Weights of a small mixture-of-experts language model, trained from scratch on English Wikipedia.
Size: 8 layers, width 640, vocabulary 32768, 181M parameters.
Experts: 24 experts in each of 8 layers, 512 squared ReLU neurons an expert, 3 picks a token.
Training: 1423M tokens, 14950 steps.
Below are experts of layer 5 (counted from 0) of a mixture-of-experts language model. Rows are named router (the router's row for the expert), up (a neuron's input weights, with its number) and show model dimensions 200-239. Each number is 128 + 32 x the weight over its row's rms, rounded and kept within 0 to 255. Numbers have three digits each.
After each expert's rows: "mostly gets" lists some tokens that are sent to it at least half of the time. This comes from a sample of Wikipedia text that the model never trained on.

# expert 23
router:180131122058072106115133111127145154128051114119095109163176141123122108074173166160168132076132102103115187118117124150
up0:053120143083114135173118178139110162116131085087127104116113184069139148137148148115093128130155120119129121147072125098
up1:149143090074091137116142141146158090170146122140148112118138164117119114140163156114130106153128147129157131123116119200
up2:114109108065118180089125105166134115164080120131120103137133081129111141119068106143141149128125115155112133117138166065
up3:050103067155075072245048124098164138098096096127114136109125127094131138116169122178112107176132100135090149150069117128
up4:157172102125108091154083125134080109119064137062147151126118130081168102084152107172129175120142097109167093123199129154
up5:093085127109146132115121108061123104159150130093179080159161184194169171166151082153119119106147178139124124118135113125
up6:095087075164155127098143143118134112147188141072118096106076169130126097145110160141177132099151136148083166097133105169
up7:095155114133127147191143119126121104170127088092131127149129153185161207141163124131218182128102098158149140120146183143
up8:158136171174082129149127121190156105145068129164081167171148147100123173147165081124132188172098138116114132171102148099
up9:144104075137149118124082088117117168118144181161096133166126186075141056136111158147115122096153160111167127152159161129
mostly gets: "|", " from", " became", " against", " called", " named"

# expert 21
router:151161185110109175128136105150128145126083116109115085167170095202097149148132181131121141149127096083098136148133129147
up0:132159134114083083145085157066104174121160197164123142151152170050146123124120126056113136145162079185094156141157155215
up1:067085151131115160076142139158102103097138131150116101137133130128145172172144138118098107140106088107110064149108129160
up2:091171144095110077111106054081083147137166141128088099096106135102136162138101064113159124173161086129150110124112162118
up3:129134142191150143157104129028149085104080164123141146147161095133134092160142138148089135091138129120135105131099111171
up4:141105135104117184150137124099093146174137133123129142113101139125103116151166074099120150137171145153129163092153183108
up5:113059105168110146154132129101107147118117174114080085159121043111175163133156102131125107162174141129114169120138129135
up6:120095106152117190095185083163123122137141126173086083119125105127130076114123138123125122088105109208104105118133067077
up7:125140133149091075180056185109109071153092154164126097139079180117137120130090092121179085106200188101158102155159119124
up8:120194119128094165043147096145106126142085120136105091119139212127139154095177100146076114195114126146176228158097150144
up9:106078142098120138067155101133173112066119176163141184192149141169138176161132125129174115101184092143057160113095102110
mostly gets: "35", " km", "44", "50", " mm", "32"

# expert 8
router:157119134158076167136119089120140098134124101136092086150172130151139145113165136177136085124116081144108156139079089117
up0:142104146118128134131138146070101114132132135149109194100164128118127161126115128166167070141184124118069107192145111135
up1:147155104120062093073161100127137167197167131157123136113105143095132113136085155120194144105086126105143133117082118127
up2:110190153094102144108094118116154121117096144152136132160136091113139146138214153145163122146135105122125133135151155193
up3:104118147151087122157124122084129136052101169127104128094104146082144183147165126187097095129146132161112168147143089109
up4:152085101162092103127130086137147100132144136097108188139112131110113141045056119198166110127176145108153173084177107126
up5:152101137102137119117153079053101152135137168098103177139126154143121091141152128097154116087104140131120120170146169180
up6:116149094158117115165108154184148118141090150149085132094076179143117160081122150163137181144175150053108132120168138107
up7:154166165159179142122157114131136123104140112086083094140095154127137126131122119141149154125182131107138123135110079139
up8:171113133159118126185145166120067121170197126144149120157102114079138105059095112123097107114140090087127073099146094130
up9:158140131093125086119129151133164110164117180076137122152081139149087143164087123107095082158135177085139124118119113075
mostly gets: " and", " or", " but", " &", " while", " However"

# expert 3
router:139186139133075141111121066104125120100106124139110038109155112138136117119111154181171109121142132153107189112123056142
up0:186104083198107120107144111112098069129111134099116171132120117071124134107127082091162093121116141092108150102203210146
up1:133134122137244068106150129108162077177122086157107092074113138135102119179146173095113096130105114094101119148145181159
up2:143157140137143105169120143078118130093191182114129089132158064108096132080111151121137097173150159096185082119126026114
up3:069172117103133124119121105106103171203122178059080154112099133151206134125141063076106158085138134129175151169127144164
up4:082128117143158148076112196086073160132065196136113111083050117175152102130060186122077078145144174132066153124158135095
up5:079104139131144132123198178127160157138131136202153181127139114137131133141080111099120069063144098134120102133056143152
up6:137148104130128116105163166134140150163115111085161147139116130170097081123087092158152117173178123115217109131140132132
up7:104147092135129086029164139134101113151141063144072140149092134119105185112144158143118088105126091112117165126132119130
up8:142154162115071116104094124074122142135137166097113095157111137108134142072101138129130143161122114053119145100118137073
up9:127116153128085131153142135080160147163102108156080160163129174140109132133121106140117114178125146179042138137111125159
mostly gets: " have", " there", " had", " did", " what", " However"

# expert 18
router:185193135116083205139124105119173151116121135145136077107170097157060161116158104162105089090110140141095116071149151092
up0:116096160078157100184162113088135129143134131096125116155125151105093127138106170072163118082163120084200159089174136147
up1:153154140103099096111161180098091166135221166144154079089157139142108161116141177123149108118128140097127160155092149102
up2:144138101150137141106102220146154160119125134175155167073158144136169156142150093126111107175162050129107131093142128129
up3:152075077073186137186092142154111134120052145082162183063122122150117110167162153147145083126104138175111084112152128136
up4:095119144103152129131170137049117168153065113170153124133115110120080105116132177135086115117127129143128097159156162094
up5:087131152092124166184142162140133116050127112158135133106063151143145166137167067112150139200103161152084188176123191099
up6:097100104074122178184164102068121146096174095127114145171106153093162117137149081133119125140140096141156132126062200131
up7:100114149163110118147108154102086131139109164115146119063138142150177161085153122122126111132093153153141068080054157139
up8:174126168063108118113143100113109108113128107124107177153086112126097124130170133117132096158114143139126121167121075079
up9:124198149167049153164143103112068151132159134106170112144117092125093126163103095165148086121140095177138131172122171033
mostly gets: " more", "born", " addition", " India", " Coast", " Australia"

# expert 22
router:161111140126123124098104110158158124098074149141142103105161165173084127055109142134160055129156100085078091110130144174
up0:175134123107109100168167107125132163176098122093124114161152193137142144110111182149126182140169138093115140104089166143
up1:135119146097152107161126072040096128157150121118150183117178146118135162165069057134138085161177177076101107164186141151
up2:106104181149112142111122114095090119145094174139100198146163086157188177111109163130108080100186117148120086183096170161
up3:119153114114108101129116115124148116090123133065154196082156197075140108178118105095121151183082086155082095148100134156
up4:197164098199153151108137138135124097152162125161209204133163158120136104187151127088107106073086116168099144145084167113
up5:119109079118176188157167074089071118143081124143143173141138127153127107136140080119149178104067094186153043165165125131
up6:160109132151142154134088119146117112121133102135151119108176061129124168147139089097126121118131129159093069190167105158
up7:104079175155108139100149134091069125146119116137112157198086153139169192112189122159178152189156084129139079183131134076
up8:122126130157103063167105151144127086146097121163103141139156143175176141099124069111184096161164092198155128104145099083
up9:149150093165117111119113085094140123173082142162117115193125097147132081173123130079104087115160178190206086125087087135
mostly gets: ").", ".\n\n", "\".", ".", ").\n\n", " ."

# expert 0
router:196176173125119097102114125118131071080069092118151108092141114148120103128162139180180101113097083146112143110162121153
up0:165122148099169124091104086125161113149092116143096124136111083123050095131150151099207108143103145120117141124075102205
up1:079078105195136142060164168094142135150126103085072195038078131110118140128098141169147126153138163163109115205154129175
up2:141126122136142143131148052124122116149185158119114095144096164124127156152163108151082150145108139100103097096040185142
up3:143088117206161076157112155054151141117126139088108082106185147124103142154131055075115143142117131080131185142128114139
up4:077126114085139105103120102088112111097110060120160140121123145126150124137103131119130105091156059114121099171105074096
up5:066113115139098164120143134141060116149064121128138085079114141096158091142112084157120122169061122148125096198127135137
up6:139115099105100098165164164078188105127123147180141154135114123150136097116126104131120170113108141125169084125149145139
up7:153096104132118126093153170215108139150111130148129134139097179138156094106158133181127153156099121123158117128109121155
up8:132128131105120167095164100087185175156092118132096142125042158113153113188160078184158122086148132097157132088163141060
up9:123100177148124205100126166135145127146120145144103100095115031152136075112159089183130089132125080129133095157141146125
mostly gets: " Siege", " Labour", " military", " Army", " government", " List"

# expert 7
router:164163130099078091103145085148114128121145066108135092143133135118137145093118197163151127086137158163046128150174101123
up0:160068095174153137150146104089068154109151145093129219125111220082121116136114120106109052142089147133117137164113129057
up1:115108092127161095099104118146149159112148163114148149130163177141053101055121133108181125199152147135154192081120121077
up2:141107122134104115127134183079139110077108132081132109121174108139115094111164137177130068109100099137183132153154191119
up3:109110124226131097102146128100112164164059183096144176146086172074137146119124116201100146185094111088155118153150145138
up4:191129062131150092122129130143066074119108121067102120148115174164184124074150157070167113142156124119122076119133074153
up5:093163173186155081104099151102103161128133128128110139111146137109080151116116125113104136161105121154177163110147141128
up6:090093120174085123121103126155137093084061133137152149103114076092129127154149197133055126149152071103162118091118067096
up7:126134150131136108096069146143114126122126149171138143137099122164103104120096119109145081100133122162144133121079125138
up8:175149148173165117182138136125148138196144107172160116139048189185132133140141138071147079167094176127063169204098072135
up9:134151111090140112047091144061133068122113114151104097151060168126126136117168145133144094135146153170108120193128117095
mostly gets: " |\n", " may", " there", " could", " can", " should"

# expert 2
router:120166199129150094148106104130192106101121155116161098144099119131122204167209174205143132114130032156147141079084138118
up0:141087097127119148097117108162105127124156147086107137161130149131134140110173150135151139149113022127106144157124157131
up1:091078099155111117128113125131182098081159162108199105168052136130137159156157129168055120175141119141112154133059102148
up2:108096079124125099122181128206090062143140146163122067139138104105165114104141110135136135173096194129066187119135093148
up3:173130145156144138142076109098152109173074098102096119115106123173101144155097092097137113111171109127083140126138149099
up4:135089088149113174135146115175082089149148177123072168124087137194159186144133091085097117177136127156102127096070183140
up5:079102126140144173111159163050116078156116097060106154090133140120104115156151191135130112147156126105107143132139109146
up6:152159178104121068111087172072113094106134154172153175154118135104142169139100146090062123172111148180124130063125110145
up7:146102187115140120101115123129140143119110106092092163170114105103205155138113114093184129163160078071150098132167181106
up8:156135104168110164100089114170156115174171146095123161137125188173182116177135145091123077078163156089112209181131142185
up9:188051162140104180152196136157172067107125189113155125085146087114058132152083181111147138103108123132137112089098128130
mostly gets: "See", " located", " Coordinates", " JPL", "°N", " village"

# expert 1
router:116167155133113120133106099151129132098089087133108126177186131133130129083122183137129160139132117109095165159131143143
up0:139106184131084124142143167115089137151162061148049191146136119159094132163152135110143104102128137096142170165123110166
up1:222119160139064173128130189118122160095151101102109097106097166127169134111126128112121152069128066057147125145165180158
up2:066126112114057151111118104169112164123096125105092126144115130124164134115125143168175157155105139055098157151123111125
up3:116167206124096045057120122126118133150107110182092111140088164129108133104123104131090141131133095203122106159134145164
up4:100119170142140108184150087138079166097083150151142085146132098128135196099087125110124085102116118109133101125143159147
up5:121116198120143113079127100111126120092145126096074117122145182135117163051162169169136133172123096113158148144188119148
up6:079090153116117130119093109121149112184113142149157150133153079192211068145113120084096129151183160124127135162126135137
up7:165110108168133115138135140092194140099082131109090120107110124167151093096093135120137102144074163157151152095186142179
up8:138116120133128090138103202151086122107117157138174106091133135098138101172110122133103149133123099147093197156066137149
up9:160156129089124117086171112119145101072080122106166134096142153188083095109142146105140116148136144107121143122140111129
mostly gets: ")\n", ".\n", "\n", ";\n", "+", "_{"

# expert 13
router:160103117126096177131196140127136129119112143205128099149130152141098173134113143147116157135120123147167088103140123112
up0:080120124151124135137156150068164103120107128096093122133103151045069128131085114160139059113113126151194128090148157151
up1:139150122155153146189137173099156143115113102140170139153098127144132116129077186099086115210130151122205158142160125095
up2:156122119142103171162138093108131122171117147108202071187188081119159117104087145112113174118123117107141164119114102167
up3:159101121108156114171132123129197148127159114146132101161108156136161193092113156092111134120129162160200114168174182097
up4:100159148105117142108184092079156115181112137164087125100066146195110113110187157063124117109069125105156135139090119131
up5:156112128154150162144170088161107145118085145160073153178123115076132130120156141143164149138103139205056157131134097175
up6:121062130127158084099105121136117092098096149125146147138124157158155095136098131068102135156111108080124139185100127136
up7:084107086124105134128179145124120156188145130200105062137035084107137125122148138152116141135123190187134166103117132081
up8:139137132152130161168142139140079100099073209111171106164152105148130133117107076086127113152114150156172114122166144148
up9:145118137097158157132178146071115107185134099166137123169110085121084082110107105169220111111141181103164031087124153136
mostly gets: " his", " her", " their", "The", " The", " His"

# expert 15
router:138141174125092169077135098127137101090129142109094135184126116139138080152129153161118099116106108142148143105159170130
up0:129132104110159086084146110143105089228157144185139164112101163129139172167106115115100092119113180125099142112091147147
up1:127152144099122100167139155129089095143069147184105110162136119166095110188152178132124150124107118149074111095095137128
up2:041133170180135154146167119158131115159111171129096139108127166116117089092135092110075141114096108140092118176169144138
up3:055132089147148110143161109161178120100202125117158060055111111115103118134086095122129146116108123216162105057079151178
up4:082087107175136162136153101143153178094128138189080150105187151137165065153142115106162116160129127153120112093099159133
up5:106125102138128110157052132126096128105128092145110136112108107152135065141075174100106157144135133164171083186108117168
up6:113126160157131110063114074130131113146187187107100121156052161172150116146131095112095163126105142140119154144116085089
up7:140142212086142144092112137109156153105144178080146156134119129113070116083118115120119139106087110089148090121113084182
up8:136147091125145112051107151100159137116108205073128102177081167141153117145085104127088116107088054090151179166148170138
up9:149122141117099138113117230167161169076145132060095153121137178128094101120108133076078159142191144122128084097071144142
mostly gets: " Votes", " Coordinates", " UTC", " Preceded", " Candidate", "SI"